Experts of a small language model: a shared expert of 64 neurons, a variant of SOAP for the experts.
Below are experts of layer 5 (counted from 0) of a mixture-of-experts language model. Rows are named router (the router's row for the expert) and show model dimensions 0-255. Each number is 200 + 40 x the weight over its row's rms, rounded and kept within 0 to 999.
After each expert's rows: a language model's description of what the expert responds to. This comes from a sample of Wikipedia text that the model never trained on.

# expert 45
router,274,220,200,293,207,222,207,149,265,123,140,193,192,177,179,151,277,200,178,177,223,148,220,132,187,148,199,262,293,200,211,193,159,192,269,188,200,184,243,220,118,175,156,205,219,258,188,183,169,206,200,250,167,118,187,216,189,269,162,195,124,189,207,167,186,191,203,176,225,215,243,180,212,178,154,163,261,181,273,113,189,162,179,156,209,187,206,227,244,211,255,218,180,282,184,175,171,207,177,212,204,229,88,189,196,198,193,183,193,202,172,203,164,176,237,241,175,178,227,250,194,206,222,219,137,237,179,190,233,229,148,280,174,212,240,243,219,212,179,191,211,198,255,185,161,211,178,220,249,170,191,227,271,151,219,225,208,267,240,226,201,243,176,263,233,209,283,194,144,175,233,206,191,204,146,232,151,193,233,169,216,198,239,248,227,183,236,132,145,249,210,241,192,342,216,267,225,250,175,280,225,196,230,183,147,248,204,192,190,218,201,234,185,193,143,178,233,203,230,256,169,139,129,223,234,178,244,256,224,196,215,239,104,212,205,223,219,250,200,98,151,148,205,161,192,223,139,262,187,168,228,230,137,226,221,82
Hyphens in compounds, slashes in URLs and scores, en dashes in ranges, opening quotes, and line breaks starting list items.

# expert 35
router,205,162,247,240,181,204,173,168,257,198,116,164,195,224,273,238,198,188,251,171,225,186,143,214,243,163,159,179,205,150,172,230,194,167,192,207,187,225,220,190,155,190,159,257,151,164,182,133,243,196,202,230,260,206,220,178,183,272,212,223,161,186,156,180,155,154,184,181,170,179,212,150,199,222,210,234,226,148,229,123,193,181,221,201,183,172,174,161,224,154,101,162,141,178,179,201,158,181,158,151,264,208,230,200,167,238,227,197,220,229,214,154,197,174,210,186,250,140,241,182,154,210,220,212,202,206,146,181,122,201,203,208,185,247,255,187,258,233,290,226,188,232,198,212,181,96,268,167,283,143,208,178,181,229,186,77,199,178,184,180,122,240,201,144,287,181,196,140,150,225,192,171,107,286,152,232,184,117,228,257,182,194,147,164,188,175,234,235,216,178,212,235,178,188,127,242,224,134,247,226,180,160,231,186,187,136,195,191,173,166,183,162,170,194,143,189,226,260,143,271,187,178,166,234,254,252,197,121,198,196,273,141,173,236,150,200,158,264,222,175,147,179,295,239,166,262,197,146,160,166,146,219,217,161,225,119
Single capital letters opening a word after a line break, parenthesis or quote, especially H, as in Hunting, Hagen, Hinduism.

# expert 42
router,171,145,234,211,211,186,183,230,240,185,225,151,172,192,221,239,157,242,168,205,255,108,209,248,219,122,243,134,185,215,119,204,171,236,145,208,241,182,226,240,280,166,225,248,245,212,154,234,203,238,218,214,170,234,290,245,255,182,247,237,182,187,163,166,204,267,161,126,195,185,296,239,110,209,230,251,219,141,221,169,225,167,225,161,275,174,110,196,254,233,182,200,179,132,152,234,140,190,189,170,247,254,165,244,226,164,202,288,174,241,163,233,197,202,183,215,165,175,147,220,108,252,204,248,194,130,201,174,156,141,159,162,173,246,217,252,178,164,177,138,165,218,202,248,207,198,156,157,232,150,166,200,173,189,180,209,208,250,223,162,282,188,149,271,206,188,218,246,195,160,147,231,158,234,236,228,248,180,220,217,261,255,171,164,185,155,131,202,176,179,207,253,171,133,236,209,218,212,167,138,154,222,150,147,274,217,210,197,191,283,137,152,201,151,238,180,245,155,126,178,184,213,231,214,212,205,186,212,179,156,238,207,191,253,147,208,186,183,197,269,127,230,133,223,196,219,216,147,250,232,256,161,176,180,198,233
Pipes and line breaks that open table rows, plus table headers and numbers in standings, election and score tables such as Peak, Loss, Labour.

# expert 16
router,232,184,206,225,135,140,213,212,232,233,168,173,153,258,161,228,228,219,245,229,154,163,184,216,216,137,221,245,191,116,132,141,199,192,243,233,157,265,195,225,206,188,210,281,239,266,288,225,149,226,187,118,253,290,179,279,191,192,192,202,198,149,220,211,203,212,186,272,148,238,233,167,198,159,190,212,163,160,118,166,213,165,263,154,136,248,170,246,221,234,216,217,204,178,184,253,260,217,290,213,276,204,160,263,298,209,179,215,319,215,219,204,180,255,147,172,208,242,200,256,229,191,178,185,119,237,204,252,170,185,209,197,211,205,213,214,178,218,256,248,210,222,239,187,204,155,146,220,263,174,131,184,224,163,218,205,239,242,152,210,195,207,159,254,216,188,203,223,124,212,206,231,263,226,196,199,214,289,242,237,257,176,159,153,198,252,153,195,196,224,234,213,163,181,205,256,275,186,218,219,206,217,223,175,248,201,171,205,212,175,139,235,224,132,157,188,231,175,149,176,194,170,199,211,191,213,141,235,164,184,138,218,169,186,178,230,152,215,258,268,164,150,161,204,300,215,206,258,230,163,118,248,222,217,220,299
Word-piece fragments inside names and rare or foreign words, such as ic, ous, oll, it, plus CJK byte pieces and adjectives like cultural, wild.

# expert 59
router,232,252,203,138,205,202,251,171,249,183,137,144,169,197,248,206,119,242,167,249,197,178,214,222,208,201,129,166,182,173,176,230,260,96,190,259,174,192,218,226,259,151,186,216,187,180,267,212,178,224,200,143,189,154,157,169,249,240,87,193,181,245,270,222,158,136,175,106,233,242,217,163,197,251,191,170,248,237,197,154,230,221,258,241,222,234,254,245,190,273,255,215,278,245,201,236,171,268,197,206,258,137,190,181,135,246,193,182,125,227,139,248,251,170,171,220,134,234,252,175,188,218,182,249,264,205,214,182,194,204,184,184,198,234,162,265,177,137,212,279,184,271,233,242,193,159,257,240,246,246,223,198,220,126,219,165,144,151,236,245,192,211,226,196,237,189,170,243,235,237,197,242,165,182,196,230,141,120,164,193,251,246,155,182,137,131,240,208,252,214,211,182,205,229,138,219,160,241,159,214,234,236,159,261,214,203,224,154,169,155,198,254,251,191,163,208,231,278,233,216,198,191,212,136,205,220,172,246,151,244,198,231,195,208,271,234,165,130,183,161,202,217,241,200,185,187,180,207,206,201,134,261,129,173,192,147
Commas as thousands separators and after introductory clauses or places, such as 35,000, $965,000, and "July 1, 1947".

# expert 61
router,234,212,174,183,286,120,221,236,231,165,154,165,192,240,254,277,208,237,193,248,222,222,252,269,171,148,145,225,212,260,244,211,158,158,157,249,243,149,168,254,250,224,180,153,170,226,246,246,210,179,205,191,240,261,293,172,140,211,184,208,171,107,191,219,136,179,207,197,262,175,191,225,161,222,174,166,211,187,225,234,171,194,231,174,213,204,175,146,189,229,242,171,214,177,269,293,234,246,141,167,182,273,244,216,209,154,224,298,163,152,217,170,152,208,270,233,206,175,221,151,201,220,152,205,229,174,170,309,251,200,96,179,206,230,241,162,189,207,252,251,139,244,196,233,171,198,261,239,186,227,118,144,178,196,202,260,197,166,206,227,254,197,154,204,139,279,202,234,164,238,183,223,173,177,189,225,126,264,206,199,189,182,183,194,190,214,151,140,220,202,136,206,165,149,214,248,209,238,217,181,192,134,243,227,191,151,218,225,190,238,143,239,272,225,198,201,292,132,220,248,188,217,162,160,214,228,210,229,204,148,276,168,210,222,186,220,223,205,156,177,144,130,152,195,179,145,227,174,204,165,222,247,194,219,285,140
Table pipes, percent signs, brackets and braces, plus stats headers and taxonomy words, such as FG%, Votes, Apps, moth.

# expert 37
router,170,144,216,235,213,281,182,212,275,158,119,224,192,226,222,253,128,211,245,226,166,184,188,239,164,175,195,200,165,214,167,216,135,237,244,251,202,242,226,203,143,276,246,212,255,188,201,187,197,198,262,200,210,194,150,245,211,196,244,240,113,195,273,238,163,207,258,204,238,192,177,229,157,195,192,243,291,229,276,144,207,136,169,179,195,203,216,161,243,232,241,194,230,156,222,183,179,199,220,207,124,237,178,160,223,219,204,317,230,254,151,209,186,174,227,218,158,216,157,235,173,107,262,187,257,229,213,182,222,230,168,256,212,238,176,225,219,205,223,269,171,201,203,154,239,200,171,211,260,299,193,193,122,175,179,244,125,222,149,138,159,247,183,206,207,183,160,162,151,159,221,170,148,163,220,216,202,213,191,167,223,250,179,181,212,228,189,220,182,207,213,196,156,179,225,202,302,180,257,254,126,216,216,189,165,180,200,127,103,153,205,160,187,155,163,175,196,118,149,219,149,214,208,257,136,243,128,141,202,189,183,99,125,148,182,221,157,205,181,255,157,236,195,188,173,184,149,251,264,178,195,186,138,143,172,196
Line breaks ending table rows or list items, periods, and connectives that start clauses, such as and, but, which, However.

# expert 27
router,114,144,208,235,231,233,143,231,231,166,198,233,146,222,181,219,167,289,267,224,194,180,284,240,139,147,240,215,229,198,147,175,198,203,136,276,240,244,202,143,216,213,203,242,184,226,130,199,207,215,242,207,228,207,258,197,239,127,212,204,261,169,249,148,237,156,239,187,194,155,155,164,307,204,178,217,240,241,143,146,181,134,225,206,144,140,155,241,227,161,160,160,242,186,199,186,122,154,188,241,206,210,159,160,223,212,212,200,250,261,172,155,264,232,171,196,143,151,252,223,142,193,214,192,222,164,219,184,171,118,222,152,225,182,182,222,198,140,188,212,262,206,220,142,225,181,207,205,177,202,250,237,208,225,264,175,209,281,222,135,171,234,213,202,273,182,189,230,204,231,157,206,171,183,243,232,143,125,218,182,237,186,193,189,209,171,186,224,266,102,130,257,200,146,295,139,163,241,268,202,213,219,146,144,122,191,213,180,201,177,164,233,168,193,212,164,304,152,202,159,197,240,188,237,182,145,210,259,137,199,223,204,177,242,223,203,144,215,259,172,230,173,197,203,183,194,225,144,177,124,193,174,241,155,162,263
Country, state and city names and nationality adjectives like States, China, British, Texas, often in tables or after "the".

# expert 55
router,145,172,182,178,168,303,184,255,170,157,198,278,165,176,205,284,184,216,182,241,210,216,211,271,163,137,210,169,205,238,172,157,155,145,143,204,182,288,226,211,186,241,164,172,169,216,214,167,241,222,251,210,150,134,112,226,173,171,173,249,171,179,193,156,251,175,210,209,181,126,168,138,202,201,199,219,214,213,192,188,221,145,203,263,236,207,99,226,209,155,230,189,164,247,187,230,157,120,156,195,105,240,223,185,176,252,173,237,184,231,201,246,190,122,212,165,214,196,221,223,139,159,192,204,235,170,203,191,183,239,153,270,163,180,211,259,222,267,271,221,250,223,234,149,201,163,230,245,180,251,253,229,214,178,262,162,252,185,192,218,233,198,176,222,209,204,171,249,204,158,162,180,169,151,249,254,184,196,289,269,239,305,176,145,208,140,161,269,182,221,183,240,199,180,266,166,248,179,239,211,213,197,252,212,140,187,188,240,208,203,220,206,168,125,176,197,276,151,205,250,222,187,241,155,175,145,176,178,135,133,219,120,190,225,141,196,245,149,209,152,266,199,179,156,151,185,193,143,205,247,249,195,261,180,144,265
Numeric values and entries inside data tables of sports results and elections, such as 21, 3, 68, a country name.

# expert 48
router,212,206,228,211,209,225,223,102,232,183,227,159,196,232,219,268,213,204,225,231,160,257,110,257,177,274,181,224,183,262,196,178,185,242,216,250,162,184,232,185,287,251,218,227,240,213,189,195,180,218,200,218,262,160,180,203,161,249,192,196,246,179,240,197,121,135,226,145,224,175,123,200,237,153,84,157,207,204,202,175,229,178,176,200,179,184,181,198,138,235,211,199,186,157,123,198,244,157,226,218,177,184,219,207,209,210,317,186,182,168,191,179,213,242,190,181,190,162,254,210,273,229,192,181,248,142,238,133,142,204,189,207,225,224,165,126,181,181,188,237,156,223,237,213,201,141,213,165,147,218,211,213,152,173,239,132,234,158,144,154,190,222,156,171,234,154,172,202,269,141,206,220,185,223,279,167,144,244,249,206,167,106,166,200,217,236,136,239,230,221,290,179,218,185,247,220,160,170,163,277,149,207,266,156,150,146,202,220,245,180,202,173,161,204,200,228,200,174,259,297,190,196,252,280,144,246,284,177,152,206,245,223,216,127,225,231,160,227,125,197,248,232,234,173,177,180,109,189,176,190,179,235,230,261,197,134
Tokens inside brackets, such as abbreviation letters, years and word endings before a closing parenthesis, like (JAM), (1271), (born.

# expert 50
router,198,197,143,158,211,177,190,170,214,218,277,125,176,205,220,161,207,171,144,160,225,167,194,194,230,203,274,201,196,175,181,179,207,190,239,221,216,180,150,136,134,256,209,172,139,225,273,182,227,173,245,253,128,164,179,214,171,169,204,179,192,255,225,286,214,207,207,219,177,176,234,205,124,149,166,139,204,192,212,192,244,87,135,173,181,303,233,223,196,200,250,266,190,220,158,275,176,163,232,187,151,186,191,192,180,156,227,226,227,192,217,217,249,186,170,223,179,208,181,210,172,142,229,259,184,179,221,171,152,258,250,186,241,129,213,241,153,189,160,202,347,167,243,217,233,125,182,146,262,188,139,173,238,119,251,237,264,173,181,178,267,195,196,154,97,177,232,226,140,276,147,288,182,216,225,206,166,169,207,228,154,156,237,223,206,164,196,227,214,135,259,200,266,221,267,205,154,214,245,147,250,267,130,243,257,153,150,226,221,197,159,245,207,206,245,206,256,204,205,203,201,243,201,233,226,248,172,218,161,225,211,160,179,167,166,201,194,193,233,279,152,168,230,189,177,160,196,200,259,204,130,216,192,198,256,191
Prepositions and conjunctions that start a cause, time or relation phrase, above all to after due, plus during, when, with, of.

# expert 63
router,209,177,147,118,232,228,267,150,187,225,249,224,183,129,142,220,149,250,161,273,188,171,236,256,218,190,182,175,119,166,196,208,222,186,225,196,230,206,252,220,239,232,216,169,213,228,181,295,184,191,280,199,238,178,165,146,278,180,140,239,157,204,181,207,221,136,134,118,209,271,179,169,213,206,143,228,192,251,174,284,223,247,254,221,206,162,208,230,213,193,207,174,179,152,145,205,164,188,216,194,225,226,220,148,210,225,231,215,279,241,249,241,214,183,212,253,159,172,182,135,229,244,123,209,277,194,252,250,210,179,210,248,143,187,246,179,201,163,203,203,175,281,264,147,248,229,241,218,191,147,168,182,139,201,200,145,193,189,157,214,237,178,275,271,235,185,230,235,219,217,176,147,225,193,152,153,198,174,187,152,230,287,165,228,223,215,250,294,221,160,216,204,139,165,142,207,177,233,218,140,227,243,130,193,192,237,268,207,187,283,189,241,261,204,202,125,245,218,167,199,169,186,229,265,197,257,249,252,234,213,204,149,165,232,230,258,206,210,192,162,228,222,179,275,110,202,157,225,174,183,170,196,225,168,124,144
Plural group nouns and "they", often after numbers or "other", such as members, children, people, cells, sons.

# expert 47
router,254,196,215,228,207,205,199,152,223,222,198,234,147,148,240,221,158,190,155,203,198,161,173,236,173,163,268,235,147,193,145,150,238,217,164,194,155,231,264,181,194,231,234,243,242,162,206,214,242,220,129,210,213,222,189,208,182,239,252,235,125,200,225,293,174,165,166,183,243,153,143,182,130,213,190,275,221,249,187,179,204,192,182,270,178,113,236,229,231,156,265,193,168,197,136,175,154,237,187,236,226,222,238,267,282,231,220,259,207,241,119,158,226,197,180,136,149,128,209,210,234,232,137,303,166,169,169,164,154,152,230,223,187,159,210,205,168,217,200,140,170,168,114,237,133,181,166,236,192,221,209,138,277,203,223,210,231,225,196,189,186,225,199,227,271,275,232,167,195,173,135,198,250,154,206,190,244,147,212,253,275,200,167,229,245,122,198,150,261,230,207,125,216,218,226,206,195,218,181,257,227,205,254,176,214,196,205,247,181,168,148,159,173,181,211,162,122,264,194,216,267,165,205,178,179,254,179,201,193,209,301,265,218,238,272,230,166,185,228,147,146,163,250,298,225,191,199,210,153,177,240,185,147,137,226,200
Ordinal suffixes and words in sports standings and centuries, such as 34th, 9th, first, sixth, final, third place.

# expert 28
router,146,239,210,242,151,105,211,249,155,237,203,198,250,188,226,200,161,199,165,85,249,231,163,206,210,186,153,189,201,202,234,251,208,195,250,167,187,215,196,151,156,178,233,175,164,141,175,129,172,214,225,206,195,245,268,251,163,248,243,182,228,227,252,250,202,202,177,198,230,198,232,204,183,208,206,190,172,196,202,184,162,185,241,241,216,216,211,165,136,216,106,232,154,173,201,174,251,271,143,293,186,218,249,219,202,81,184,221,146,101,210,166,160,185,182,181,250,195,217,258,159,159,145,200,140,174,193,170,262,229,259,156,220,158,175,234,153,147,252,280,239,147,208,229,156,187,168,228,164,283,258,214,284,206,171,145,254,206,269,191,158,190,173,143,144,157,247,222,232,183,208,212,187,215,181,170,142,128,162,184,179,125,247,211,202,234,139,239,165,180,207,234,208,178,182,262,171,260,125,231,190,156,122,177,252,169,141,191,231,167,268,230,241,166,155,191,254,221,228,195,153,241,194,218,215,209,202,210,209,207,176,267,200,182,143,212,235,151,173,219,218,246,170,135,244,250,200,110,163,247,188,216,237,272,175,206
Articles and determiners, mostly the and a, after prepositions like with, of, at, opening names of teams, schools and organizations.

# expert 29
router,156,212,245,300,245,268,116,255,229,284,122,287,217,155,184,259,175,234,266,243,167,193,237,184,145,218,211,237,226,199,148,218,193,151,140,219,219,194,216,155,284,222,239,274,249,202,194,267,173,131,168,161,209,256,137,244,195,171,239,155,193,148,191,212,214,153,176,174,182,147,243,198,220,194,210,208,263,178,127,145,102,125,201,242,164,225,152,260,178,165,230,229,249,196,161,225,190,186,136,140,208,220,190,222,238,238,223,210,192,261,245,184,150,256,185,201,299,188,250,211,248,164,162,238,271,217,251,182,143,200,201,251,198,132,165,213,179,216,191,200,164,209,207,191,159,219,195,223,213,238,190,191,173,222,198,149,272,233,181,183,215,208,211,212,230,238,205,109,217,117,223,184,196,129,201,226,227,223,178,203,208,154,223,191,136,208,178,233,160,173,201,195,176,197,270,216,187,223,255,175,168,200,176,148,165,169,197,192,219,186,216,80,141,157,202,163,254,139,116,172,191,214,183,226,245,171,157,196,157,178,268,157,244,252,146,143,120,270,251,173,140,203,220,195,147,200,207,192,174,207,203,238,210,198,178,221
First capital letter or fragment of proper nouns, often school, team or place names, such as St, Primary, Salt, Pac.

# expert 7
router,203,193,184,87,237,187,272,111,169,220,263,205,268,143,232,175,150,175,184,223,180,146,237,183,165,211,202,199,169,135,198,252,210,203,211,185,202,235,297,256,270,221,177,148,168,151,286,172,218,195,158,195,184,202,203,206,199,174,195,222,231,169,231,167,185,154,168,155,243,261,157,162,235,225,186,148,233,165,252,229,311,218,187,225,217,206,194,222,230,205,253,249,195,281,224,211,155,248,236,265,180,161,229,157,196,284,230,167,244,201,115,164,253,172,153,239,150,193,170,193,176,187,177,269,256,194,183,252,195,211,235,214,200,212,146,177,244,135,129,184,227,202,213,287,236,145,258,150,206,213,231,159,227,121,235,198,225,232,161,235,203,140,239,168,258,228,180,237,183,232,143,265,196,195,197,214,169,207,110,228,128,204,220,158,200,131,234,246,272,167,227,154,227,187,143,180,163,152,153,180,210,235,133,182,190,152,179,167,174,182,246,181,282,181,263,185,217,267,239,194,200,216,213,179,205,145,230,191,172,269,191,192,272,138,231,195,165,199,201,229,223,150,279,236,237,183,128,219,204,222,161,159,142,175,219,198
Years, days, months and time words after in, until, after, during, plus the comma following a date, such as 1955, until, years.

# expert 39
router,247,219,180,193,168,190,238,129,275,205,230,221,222,169,213,169,254,166,215,162,202,144,238,179,212,153,264,201,252,199,224,171,254,196,246,247,206,197,145,210,206,241,254,211,286,202,255,229,192,217,233,189,252,249,227,158,199,182,185,161,151,286,251,182,222,175,182,160,239,218,186,211,162,125,162,236,151,218,200,243,258,212,193,204,210,170,181,226,128,257,222,219,202,221,261,226,94,176,126,212,265,204,186,217,195,217,166,258,175,142,144,203,217,275,145,213,212,222,195,176,209,234,203,179,182,272,227,182,232,218,252,211,179,175,149,222,141,219,209,240,192,163,269,162,128,177,239,188,200,87,215,245,193,115,257,220,190,156,202,161,266,203,184,215,198,228,190,164,156,261,288,158,269,190,197,279,199,146,230,300,238,232,277,141,161,239,192,134,184,206,199,195,211,215,272,160,194,172,234,207,152,227,213,249,159,184,217,178,205,161,188,157,167,236,152,188,171,149,126,185,272,236,220,192,231,259,241,189,254,161,186,120,150,218,142,227,234,201,231,158,168,172,185,231,193,190,163,256,231,217,209,183,146,136,144,306
Middle and end pieces of long words, especially chemical names and transliterated names, such as phenytoin, pyruvate, goethite.

# expert 6
router,177,142,197,270,154,195,132,179,274,227,180,247,176,149,191,281,194,225,243,224,138,232,189,236,254,191,160,203,219,211,145,234,254,188,179,165,187,119,224,162,220,273,221,248,183,162,258,175,129,221,94,250,160,198,175,130,209,206,208,140,260,165,243,209,162,153,235,198,151,213,156,206,252,115,177,217,236,148,227,156,154,168,246,197,184,234,202,184,205,245,233,163,191,221,195,285,182,207,214,126,182,186,213,200,136,190,215,219,196,215,193,191,198,205,259,160,187,176,295,206,133,152,172,255,196,173,243,180,200,157,250,183,262,113,150,222,207,243,207,248,231,268,180,280,195,188,255,242,150,222,195,130,181,174,194,146,245,179,237,152,133,202,225,169,181,246,196,192,259,217,171,165,161,208,216,117,163,225,261,201,190,216,171,196,202,186,155,250,208,255,199,149,152,246,291,165,258,132,192,243,182,224,214,162,201,188,273,223,144,274,163,217,172,156,149,260,182,119,173,208,178,225,266,281,236,158,196,153,246,223,200,152,148,173,213,183,213,151,218,213,208,215,247,142,181,181,118,197,250,196,172,238,191,210,208,205
Tokens inside names, dates and citation-like entries, such as personal first names in lists (William, George) and taxonomy authority commas.

# expert 12
router,182,174,253,229,216,244,153,268,246,169,179,194,162,215,240,201,262,224,228,198,249,163,271,197,176,162,164,232,181,194,115,111,212,189,147,254,203,247,229,189,192,213,208,210,178,188,225,179,221,180,248,223,117,206,213,178,182,209,196,229,154,114,199,134,145,153,220,150,155,215,177,256,189,167,182,232,190,277,226,178,155,217,203,224,152,160,168,185,247,169,258,196,257,245,200,110,155,213,143,208,164,231,295,137,209,233,155,280,166,245,197,231,225,157,259,150,210,152,188,253,128,170,198,290,239,165,173,232,179,215,181,120,141,163,230,242,202,189,176,182,223,224,234,138,222,181,133,173,190,152,159,172,233,235,195,199,212,241,158,106,237,239,162,169,195,170,255,270,163,215,214,231,120,202,235,281,152,201,220,204,203,214,225,126,167,250,171,186,192,148,164,188,152,165,188,135,191,289,194,183,213,158,133,154,199,166,227,217,155,187,168,170,195,227,204,146,224,162,167,198,129,235,199,175,206,170,144,113,214,163,257,200,183,265,241,144,192,262,221,239,218,159,242,137,167,278,213,219,274,164,178,223,167,217,179,230
Values and blank cells inside wiki tables, mostly numbers, years and markers like *, MF, FW, †, often right after a pipe.

# expert 30
router,241,203,192,168,182,244,225,204,180,217,250,273,171,208,190,217,179,223,242,233,128,145,183,256,226,170,210,184,198,230,143,195,117,137,163,143,277,167,207,238,155,219,114,192,245,196,249,219,166,177,228,148,208,134,241,159,145,181,147,271,208,223,229,159,178,159,158,210,219,167,234,164,279,180,242,242,248,194,170,168,172,184,211,206,168,111,120,234,198,173,227,176,250,151,214,233,143,160,281,182,171,247,164,200,220,218,165,240,280,242,179,267,193,139,177,229,225,200,221,163,211,184,229,221,247,233,216,220,130,231,225,279,249,182,210,184,213,162,177,161,212,200,222,163,171,195,212,120,292,197,130,196,162,125,240,163,216,152,167,115,230,219,251,202,253,146,184,259,163,222,192,194,154,172,172,292,183,189,187,177,232,181,153,190,222,212,262,244,199,117,223,180,208,189,182,178,191,168,211,214,197,191,255,176,147,136,145,124,150,203,180,194,213,245,171,136,202,206,134,215,198,262,221,145,262,262,163,167,168,242,183,127,174,186,170,252,225,194,247,275,187,129,167,264,152,151,155,251,194,140,152,200,181,203,224,238
Head nouns in prose after of, the, to, especially conflict, activity and place words like war, battle, game, house, service.

# expert 0
router,220,258,140,129,261,171,225,172,184,248,128,118,236,210,206,207,177,174,165,231,183,181,258,112,211,255,173,172,133,161,215,226,277,246,217,239,238,164,208,196,212,160,257,183,148,132,213,185,184,208,175,155,249,176,132,217,254,250,205,176,207,269,220,176,169,234,199,163,234,258,259,170,220,170,187,168,231,243,230,243,230,196,223,184,272,198,257,159,254,219,206,227,255,271,245,170,238,225,139,155,167,114,165,165,227,118,165,194,185,170,170,183,275,172,227,243,131,264,170,187,204,198,224,202,190,166,234,139,272,280,216,214,219,206,145,193,195,157,154,262,203,167,207,246,229,195,236,212,237,244,243,225,169,109,213,203,106,151,186,179,193,210,257,122,163,206,164,222,227,183,177,138,174,157,178,222,212,210,155,171,221,206,175,259,185,119,211,245,252,182,245,125,209,250,168,209,240,212,163,229,276,249,235,224,238,146,207,125,154,242,207,162,275,248,219,200,241,218,208,191,226,203,179,157,199,205,173,229,182,217,184,215,133,195,239,204,210,160,161,178,225,130,190,208,213,149,197,236,129,247,178,234,137,107,216,152
Commas and conjunctions linking clauses or list items, such as and, but, which, where, that, when, in running prose.

# expert 36
router,75,154,164,258,283,312,105,283,225,289,202,261,226,184,193,224,181,196,289,176,190,242,258,210,226,252,185,290,209,245,209,222,189,205,154,236,281,211,223,97,203,205,204,206,197,224,145,158,185,233,134,238,166,217,220,148,220,232,193,224,215,186,217,211,192,169,236,204,199,155,179,181,242,187,176,213,174,150,173,195,188,168,221,177,174,139,159,237,235,227,219,212,234,257,226,208,224,145,212,180,241,188,217,194,149,234,262,260,193,236,196,154,164,162,243,245,159,226,242,196,183,184,173,150,159,176,233,199,203,185,250,173,168,181,179,172,241,226,182,219,282,271,158,272,237,183,260,178,181,215,188,191,223,211,223,174,234,216,262,164,203,236,178,156,211,268,136,241,203,124,93,212,167,266,196,149,131,187,176,197,273,209,197,243,242,220,250,221,268,161,93,185,189,260,196,152,144,217,168,159,214,143,164,185,199,121,228,197,200,205,205,162,158,203,141,213,288,231,212,180,200,259,184,217,223,215,183,233,212,216,281,182,227,183,216,163,190,228,211,263,200,216,164,230,173,203,229,208,187,162,96,165,210,179,252,188
Pipe separators and date or number parts in tables and dated lists, such as the pipe before a cell, December, Runners-up colon.

# expert 20
router,127,195,232,214,192,202,242,239,112,198,277,206,246,198,184,252,172,293,170,186,144,234,142,221,176,155,198,249,177,169,214,233,180,194,167,183,191,266,139,174,206,197,140,228,135,96,106,174,138,226,174,115,200,224,287,201,190,230,171,188,241,172,230,243,237,263,197,190,257,250,144,236,185,250,256,218,272,277,220,159,172,224,154,250,156,192,121,230,143,178,166,215,214,188,181,119,211,245,176,203,123,221,283,260,229,167,200,214,129,192,159,123,133,184,152,172,214,217,208,281,238,258,192,219,163,212,228,234,156,203,263,185,195,176,189,192,197,172,274,178,234,221,168,159,140,201,215,187,238,279,235,145,250,272,192,251,270,211,217,257,146,157,226,273,172,178,182,242,220,239,203,144,225,208,207,244,217,195,174,177,255,201,189,236,200,250,180,159,187,222,227,211,149,146,158,157,257,185,137,223,173,186,154,211,233,182,144,279,218,145,192,193,211,195,253,142,211,184,181,166,231,173,262,215,209,203,205,213,253,161,191,237,233,244,177,187,197,199,189,197,172,232,134,123,205,220,239,185,159,232,175,194,254,196,174,223
Words for competitions, prizes, institutions and offices in sports and career text, e.g. national title, World Cup, Pioneer Award, League.

# expert 38
router,167,186,175,217,281,266,262,211,130,189,203,212,233,177,118,157,167,157,257,214,243,231,184,210,191,199,174,189,203,170,189,244,265,117,166,160,159,163,150,239,124,120,242,139,233,280,121,181,112,166,151,267,236,168,200,190,237,172,189,162,173,182,260,233,199,255,173,161,178,261,185,181,205,242,224,151,239,262,243,172,221,256,175,83,163,142,154,217,160,129,203,166,191,227,217,226,223,204,212,210,160,218,175,214,274,128,195,177,239,208,219,214,147,207,262,205,286,201,120,177,207,178,204,184,265,180,143,221,199,191,219,174,189,238,183,275,202,245,269,143,138,217,156,166,189,175,246,259,188,142,171,213,137,206,179,254,238,259,230,169,157,202,198,219,163,217,148,236,252,210,230,181,137,170,220,250,178,208,244,222,135,197,205,264,175,179,238,149,244,173,193,203,223,165,135,217,130,180,236,158,184,209,287,156,143,263,194,190,203,180,194,215,214,213,202,208,156,250,190,190,186,144,223,182,138,125,162,164,231,229,219,288,207,225,248,189,196,140,209,220,206,172,172,176,261,249,264,195,169,200,219,174,242,235,179,217
Capitalized words inside titles of songs, albums, games and events, plus chart names, e.g. Step Beyond, Get It Together!, Billboard 200.

# expert 13
router,254,193,206,230,245,155,163,221,197,200,153,151,241,195,185,242,197,185,213,131,210,239,182,195,163,218,207,169,148,185,240,123,214,268,203,163,185,235,215,192,260,230,202,291,201,135,227,111,158,249,214,193,88,128,214,193,156,229,206,250,128,173,210,171,193,214,171,160,198,200,223,202,165,157,193,202,310,174,188,148,207,134,166,169,246,244,173,91,189,225,191,182,145,232,176,228,245,157,196,217,212,121,179,169,171,172,169,165,212,244,170,191,189,175,180,171,188,259,305,238,243,216,193,150,236,225,167,250,226,233,154,136,200,259,211,165,130,158,178,162,328,176,214,266,223,215,226,255,159,180,198,241,184,267,258,202,233,232,250,189,155,227,216,190,194,235,226,257,178,178,142,213,282,209,225,182,200,263,199,153,219,222,170,166,208,209,212,220,172,180,283,236,193,215,191,163,128,202,176,256,214,180,244,266,181,213,202,156,157,209,221,174,150,179,205,119,155,262,211,229,201,182,193,166,255,227,139,227,235,145,215,184,144,218,172,234,165,335,188,170,243,187,118,260,218,212,186,222,208,235,150,162,208,170,191,165
Line-initial bullet dashes and table pipes, infobox colons, plus lowercase word-initial fragments like f, c, v in running prose.

# expert 17
router,183,263,151,208,129,202,204,176,239,218,191,206,294,227,192,212,299,183,131,147,220,164,186,227,228,214,175,148,231,192,206,229,166,211,266,216,229,136,185,233,152,244,231,166,280,248,255,147,115,254,247,272,215,266,192,199,232,193,176,193,198,194,157,208,182,255,156,173,188,259,203,196,222,199,255,218,143,256,227,309,148,218,217,202,280,263,240,243,239,253,241,189,133,213,200,211,179,254,164,119,196,195,199,160,222,178,254,203,188,163,174,226,270,241,191,214,239,220,228,179,232,223,197,184,240,169,230,281,269,229,219,223,232,159,155,200,196,170,220,240,206,232,186,208,257,196,107,190,180,271,193,216,266,247,173,147,120,165,199,255,256,163,146,140,195,123,220,238,214,168,216,173,231,147,226,165,182,219,161,174,150,197,224,277,175,181,171,156,123,196,211,243,227,195,199,190,158,232,183,178,237,213,162,196,276,217,170,148,280,265,223,258,191,236,191,221,218,191,229,182,224,199,183,225,188,208,206,240,132,215,215,277,136,213,150,195,184,183,223,259,258,161,191,97,162,131,237,148,166,235,160,217,162,199,206,155
Common function words after a subject or verb, chiefly is, was, are, as, a, with, has, as in "is governed".